From a checkpoint of a small mixture-of-experts model trained on Wikipedia.
Experts: 16 experts in each of 15 layers, 2 picks a token, a sigmoid router.
Training: a variant of SOAP for the experts, 284M tokens, 7110 steps.
Below are experts of layer 11 (counted from 0) of a mixture-of-experts language model. Rows are named router (the router's row for the expert), up (a neuron's input weights, with its number) and show model dimensions 0-159. Each number is 128 + 24 x the weight over its row's rms, rounded and kept within 0 to 255. Numbers have three digits each.
Before each expert's rows: "comes after" lists some tokens at least twice as common just before its tokens as in all text. This comes from a sample of Wikipedia text that the model never trained on. Tokens count by the router's weight.

# expert 8
comes after: " ", "1", "2", "3", " a", " p"
router:123125135123117145104139094113135141101158112148138127153107098105163192100139138163141112105133123091140125129137109103106132135152122119126128101127165121117181121109111078123164120100132128115092146145166127097143131165119113180145124143115118136138195121152093127100147078118118116144148135145085179140111095131133100117144097171141112102128112090117108137136132134111143106118164129140117105179147091096121066115182120127142126113155154114146154089148098102154142133132174139
up0:105106198110134146111113122152164101092116175162076128092098126087173137129138138138139086148136098074145135147064139134129119113152146174180106153166100158143111155146148147134094112146180086169146126139142100149108107147144103124148116123126127149134110152083130138073151157099103143097115165165161172097103152130144117136160119159141117159138114112175128113094128164134148143119082143117100127137156139137101132073137120126137159155139107163146132088149141094114126139177113138
up1:135123126118112151142132082107156156095123130155126097123145122129159162128086140138107125072099122133125121112106144119126131108112145188105098113157155135137137142074143166144159163073122164120129123148123169122132117141147153116127147149108128115123143118111163124121158094105106108142122171175151157087117131138163154117135115162094054124143127110086168100106149120126129152096139129138120120116109113090141111156166112120193103142111119156151114134174125136106122142142167091
up2:109118098137127146110112124112111141085127108118112174206127120104115146137095119118158172133157130113181093159069100087138159158140122144144119141170089130138122098131144114133079107107185148120165134143145107144165146138142110157124130120103130115158156124125121124085110098132168110138124153131115165133166156130118113135057142152103119120162152147123152114066114127121118083146140139107132142128136137129154120138148084119131128139162140108153172110102128118144096111174145103
up3:094142134097131111136100143121127120151127090187100159183108124146170134129091133162132149115145171160144145118123134140155145126134128135113101118138124149146133152153118104135104160082143098126114175120114077116117154115126134158124130140176143099140144127135104166109124155137147064156093145156189122096144130093124147123127161142123115134106110141143127131083159086130118096147115121118124144093117135159083056165128138139112127137141147094150143077099124116140140138110137111
up4:127128121125144061080120115162135158109137144142118119134135170118120115123137103116111104117133101150140128119148133143142128082170149118138149132116156135129142133125123135139118109123129172143106180156146120090108087124085070148140144139127141128131132136133157143151156077114119100175124147139148136127100098087160080118148102124120116139099079119129116086165124106141104133096164107128119173150147116121110156093130109146082141117111131136100126128122130065157137123108126135
up5:127138169121117133083106152154123153107168167136117095165141110122124153128129162135076158118120202116110154143098108143156140119143149111149138147124119164153128146146090120135175102111140158144151158111171150132145111104125121165095138124145113112140146145097122110153124146114076093150139114141114080108136095150095123163092127135097143161134139120113120136079117099124139161105093095123156111101120101128193134127158126138109123128126087163162158058139130125130124135128124145
up6:123130162147115147134130151155124125138139105136115120133095151115132130115144098144119151129108157128186129125105114114102139101150140100217088146136165090160154104102148118145140098125140090098138142126167145149125122142112133120163156086121139169139140125131077132131124132076131171126054097146144120114159121108117133106143133140146111143117122115128139162145150163117094171140171155152112145132116153170126118114109127111066161112126118088103136126160110138126120113124141132
up7:130080140160123081139157146122141156121117151116151150116113158152138105124126060156125146148112136177117179107131108125183157125075124128107100121122114129164133103125092127109106146130155196150156143125160130142122113099120129113103142115165101092136132096095138090163087176137114152118143155131127135148160099138122163119129098139117094113119152150130167130127097134148151094170135130111164143148108128123084145120143108108145091141134149143140133164151112142118110114082146177
up8:091161137140159140132104123163139126107110056117138159047114106107161112150150150084122163137113161150138141181080133077112113125140167112152134147147124138120094080109106119118156160167132146160131138121141122122102125144150119156116131123161151105148108130107111142115142118129118096176155073101127141118141124071122090110139114145115097131153109136132169152127119134117150145126163156124145126106129123117105068084146144112174122160135092144096138107151121113121168115118106168
up9:105135114151084085136138166154152119090130141134133100102118142157153148165119139115136128135167135119145143144104097109152159140143138167147186164083171121138102121120135101141088122108167142101117111138112118095139140126128138146140122137124115134121118115143080193141121115123113111154125137177142093127126134167120137105118075154156132148116101136119137128111122105129182084115125118140115094099111186174124134145131141094106071152196134088138131139143132103118139111064153125
up10:121123131145112137122132112153095173127110117153119078083081105089121164132104161129151171138092131134085125125108138129142062137152151133128106064130118130100170147110137104128126145115128130118117123148125114097136122167132099171111098135110150090138148157089149123151148159138119108107133173115145111112119102139113125136132150118137124115116130145105144132105151127143121100107142177135114146121110109137164142149110109130118108126151085088138103102159095147104093142118110145
up11:139150118144097139130133179153141142142138164129111138133114109158095167131123101182096072123118110105138149163121135114150164091162110149153103141153154144125145141086076142164117104152114178143126113149144099116115131160089112186118170129117131143127155151182110111102125125141111125142105149135099137132092114138113110109133153138145125135150139126121121140155171096115088109166177162150170122093103119111140110138123129105202108143118114171115088116133123145163142122146161098
up12:107117131139095115126127113110129148118153147132086156150124112134165105114160150091132143137134123168157109108116140151134152089121156129126068117130171159106140140130147106153115127091146130103137133135099195121129167151116099091114093110136146115134142090141112157131103118113123145133107150161101156144062079159144128157126165110137087148133145131133097150134092088131123119124094090149131109108118137149093127113109107165135089088178103149178145134183126072163153119097121113

# expert 15
comes after: ",", " of", ".", " and", " is", " was"
router:134179111145157136120148107133154148120107108156131132101129139129156139146172132105076099148177128119163174125103148131121125133150120130126120111127140146103124141121119137168137164108141149145154122143122121135129154165075122147150143139116120147154109141123133143129139081098161129107145144148119081149121095126144122105128167110101088135125106116124105118142142137111123102157089143156123118112159140127189115117153088136139144126125148128106097125153110103100132141149163166
up0:169135161111167140074126096130113133095072127128132139131164122146151130123132103128133124108137137109117119123122117148117143152165109102133146139091128165146138111174155127123164142148103149161123117129160116140179142139125127179089137135127109114173118092151126160107163113123134162095142191159168137088172147131128127137164098156131127144120119133137156135127125120137157095125131084163116111138111121107118129091130067131124113123133135127125124116112143143093113116169124133
up1:114130095149114107119105159122144136148081152163100111143116074146150117132118105121088176078160133142134131137117197137151163132122155103157096138137134103132117140150152136114141135124148158120166137164064112137108125102102148110133124109134077087126137125121106123145133165098121109132155181133119124125140075121147081141108066091122128132083125113108145167106136128088083118161116115178155112083133137154144152143154112161169101158156154118152108137124140126130109122060126144
up2:066123098138112107093135141136100099128157120161079105109133085137149142137120131146120138089135151159139109158111158135141124127130113159152160194154071132111105130137139116160151158118133142128147153135113119126162177130137077097067147133112133114121173164104109128111118122136123120174105098177113156170115125130118167115100134148138107115118121133108142131101133129128109111176097130088133171132164118153143097134103153132128098117124125128127102120128104130135116100131137093
up3:132145136125121116157128120081134134160157135129105142146112117129101112128121119080063131132130123141103116130148181137097103096166141119103097121139137107112111160117098151132112120135144123154134125133123140153157091173127121150074164145096109158156153134123144141098122099182141127172180131163132082112125170132140098135134146120121118121102117147109151121134165095115177157141120160151154093136118123114118162124145115081101107155124160099090104144146084100108111122126150145
up4:119177161111135117140136162150142147141110144143107138136113182108147102156131117114104143112161118137125102168142133141116130112117126144099153127175124155186193096132123097120131155153154126148128137142131168150112153133111144114162143096143125121135114133145127105133091113148141135135114162138073150160174119136119101094125122113112145154139128121124191140130110149117150128093154143130105134078123075093120112113113148140103126136149104103169089163086095122098135128139147146
up5:076147166122159155095147137135113133126111135129175092183122123151139128113155116104118129096145109140152130116098130124130141148138154114115127061128147135141076107094099157145144116184126116106159140146122140125156098126123120119140168139176139179110114153147109137113071138157123114171115135175116177089146126141160126138119113173131123135154137111139158118119131114074154126144126136061140129118123137127161071099123135129092126161146113158165174097126138152127094110150114114
up6:109098144143163066158115161144096117104103117143112103125089159124163189103122108118154168132099164101167166128166199167157121109156118136130118072123133171107156153135100130132141122144095136122120163119151143121114094112150127133143129168115092118116152115106127117109107161147139124091146091140174174125154102105112124123130147118127148133104145129128125140110136153104147160156102094121121132112119167127146097170146103129135059125152137106144178129147152109129131110113098119
up7:111131151086113136103143138130128148086115157139124147155103105116098129117128160174139128129144155109151110131136133156122111099114158154113144121108133126132136118112151121148100086124175095185087173145130115135195059107147140096107100167111110117193156088115118116104139176098114105148120116121132086111118105128075152127151098164108134111165122130114139132116159062144143133134124109106138161148134127138148166101086119147127148149146101167089146119108135110144075115141126121
up8:086113140123139103133113130151131126132127138112132090106156129136172165094135146103106097121127125127133139169112177125104180105147185117113115165150157115131131129132124133163148101113136155123141102107117155155106169146157141145144158129082148142118115154146141137177126131150114095102097144159114083117126123079124176109154121105109115086141094116150155133125126135141149134118152126100176205120119139097118114119134107122095104082150077152105107130155116081110135108107074171
up9:142130121153084184124100082132119167107151149166118121133086160106136111134108123109121087085156152116118145138137140128148125119148121131153149121129127096127112139125119109171128123116118084143106141142148111171153097118163153158091114076120167169126150115117127154172117125146164125138132158160114135112158137112145143141134125151087142106098150110107130147168134097116129085136112105119125134187145171097097100100117090089141142089138121146120117124129109102154109166116134168
up10:135117131132109122145119117131123100131073181105101116112151135090093095166180112113107114098129180111056139150141131165102133157129163137130136130120152124095133097129129174137133109121157142164118148145105132101156083160154134153108133150108160104134090134101102113138157133121171096127124129159167130128103120098089099093157122119174169126089111124154099144136149125142086129125184153158128123148176099121115129134144172101145129074131122110125136116146126142107119136118111081
up11:128173133130082080127142113123143129139125114160124113119119101102181131124144136059113124133150138112142137136098155122074128118108129167221110149125160094110106100097173143159152123133165125133092118146154133135138126142061112165155130174118132096144111124169105154127120099065094179145081132113143140098134130118116138082131142145174166101121145145124131129160114140111152102125112156103099122157134155181110085122130106109167132068121130110149130099124124114109106111105163091
up12:085122121141138137075121128113153112103109127168137147159136152126139152130100139127144152111152066077147081125146148128135145129088157118136127114112161148078073128112151155122164116085147102166123156134105162137152118104125103156149162127114110141137128116120124146114121111107148124159151097141156170145142127103112147109117129153116151113133117118117155176133101143184149161175148152115088160126114137096147114163116082130133169139142144110117157150108130107129139118107176086

# expert 3
comes after: " |", " ", " (", ":", "9", " \""
router:115112130112079129116110095118181114132131132151143160142110125129102113155120114155134116124176131132116124131172106150131158105136145136158135165107152120153099088131142116157151137133144157133111125157135153168132134119129137095090096120101168140125133070136116145191112098125132118140155131104126141127123115126088158168113137136111166097147131139083180113162147141098155089133135122158168118129105152124148133176125145095089126127151116168107091131090099131098126139088126141
up0:119128144102124103109093168133138114094096120162127129162131143120123144122108097127114135091147139138111108125126110120163142144118133151139130084153120147128133123135118102120148092117131148132127099148160133127178152123172094128089158095139112116122073155124162131150120133102117102108107125140128148098129128094136138194205162147129107093156133213130091103134111130123119126088165139113157122134131153117095175136111125120132103146120128110112144140144116121109126153145102093
up1:110132150090130133143127122157138130095136102106111146155099135128139125156151093149140176166136162128094122121125107133126099135105123111196121097139171128163161147112106095136120081119114109127081134145096127139117110136134129140156146109148125124107129099117139097150135135128107144106120143143136131136183093125095122112138141084117151109148173071117149152052122152116134123114142132171120124138113166140126133122131128082103125144152112097171147126138107109100102122092130126
up2:134164096121127151119134108105139096132107109122119115135124152086086136160127122104140117087132128110098142182146162116165141139132117123147147130175123106145143149133108091097109132176113118077128109148126142148122101151102181136131140152112140127136100173125128188085144135119152101087111114108151150164136137125115161182170095153130119154097097093139120131087108125116136081150172139150097137114115125111120180120177142107131122086162122109113119130113117132144156160128113099
up3:078146164097131125165150118140146136077122127098191081143145166117143148077136100110100095121088131103140134158115136135077109134138107103119127126179161148132148135122148171099107107141138115122103128154140152139136117133081122126137155102187125183124155125135155133113105155094128112111151135173132086164125120087159100155103143154127112095126159153154104114149085101111181109112089144163108143158135138102169167109133090112142152106128127111126147096124133111134105128109129156
up4:138125130107127124110102183161169149127067116069094134109099159123151177161122145139137066092141155124160095136078149096142115094125136104138135097140136121146118096123115084116123137136099127127169123131140120131167093130137105121139108133176079122102150108132109136119133087089161147142167151097095121138133119084124100101162136134112132169107121131095147139162131143141136117094158147128111153112139116134139111143140128128143128119108156059155135098137151125131117128149131085
up5:148180123131112075083131064176135143097108089132123127133113157127121120139111152091133142102141106131172133124134134097121123126120156148148132113114134123145132125162148108114141126172140174147137118137112132165119157117119178121162146127085111149144138147133101106146102119110105144156122139099160115092141126121098131117164167132096140168148089156159111152126078126153137165108144107102171131128124084127144125132110143125110139104117106114154137124142089103108122130092097124
up6:111098128123095069123079123129175123082115139162136108077116152162116163153130120108161142117087145127138116146139158172153099163146167136112129118136116124135114093112118155170174113177130160124143137135116123121116140113092158110181131089092124126140138126120106146114096119133119137151146122124175132119112129108129125124097183104175112103127077149147146143164141140144142113126136166162160154097133088140112116139137138137140148105155107112136121131158142118143101159103140144
up7:143140121138134115094098110132118120120127117100132125172142177133168161116134075156085122120104125134121146112106116133086116108111139133129127119121154122134114129110080190161097194136141146155101124143163112121112126140137109098142094110140153113101112126098143171096154153104143131123121130141160132099089108142113137126119081107164120137104114166168141137087143086149087126154092132124187126179120114140152134148129138165108096108164136123153127102130128104159100137148128190
up8:145145089132145133137095082154162122096120169119133126110159130107124148115166114127130187118095093181178129166123132130137094120124171148135107123135160132109112107149123078118133093184123114136161131146116122119157100147169126133108140105138148103141129129139120132186137174145157158163136115136156156114130105130117127105073107165101131097128076132124151088117169159114118102100126183128128085149096118127145154137121124137116142118092147145109162085144105103122193093122126125
up9:101131123098086093115150123104154124124134174104120099112150134091123159163116135149087120110157127158139118102149147143112140147130111121124168084159130120165192158142125166125153152127123112094108164144125155109130100145141109161128151136169131137168112124129083107149142161142158133117121147134098124136147119075087105149144125100125101094133134122122140119114176152122091085158163120137126104122119129122150121117064131142139103114133102131178117125143128162132106151145120089
up10:119109159117093156132084153170166139127083087105128171120113158132139196165157130112158158122116101114153152104099091102159105169128168167119120079164120116164089145104104108137158138140123165121166103140140172066152141124106119160117116152143191176118117116086113139099102089131127128155121117163139120164108120166115149111159148079124103151144138104123093153125131163103135123159115109122129147129187113131153101125137136147147099132122152154111142118161101104102177129116155159
up11:163167117108123132112138106122092083113108163123134163128126170105098105175119139104143148061093123111119136117122156123137124123107154141170113120111131101107105127115110120124132134139116115116100147152127147135124142138143136157128120108144122163153125138125103145168160112141163109117130130164135094094105133134140136069171117137118105087129122103091108130136091068129146167159106112125093142158143084134128144137102116105100118133128084160126155139119116096141147119074097136
up12:088149155177123145082099115125145125110134180110130109109116169124125158153101144127118133146132119187173100138113137145093127086129132109182115164130134127176105125092138147139135112145158119140122121121097143134143117123131133086151101173150099119135136111116111100196143142108113112094099109123138126108164123124131129075113176163088059110138124172118132109124119075099130132180099119119100108168124144103114126125157164166119114125150155121110119094124106118139175140070129130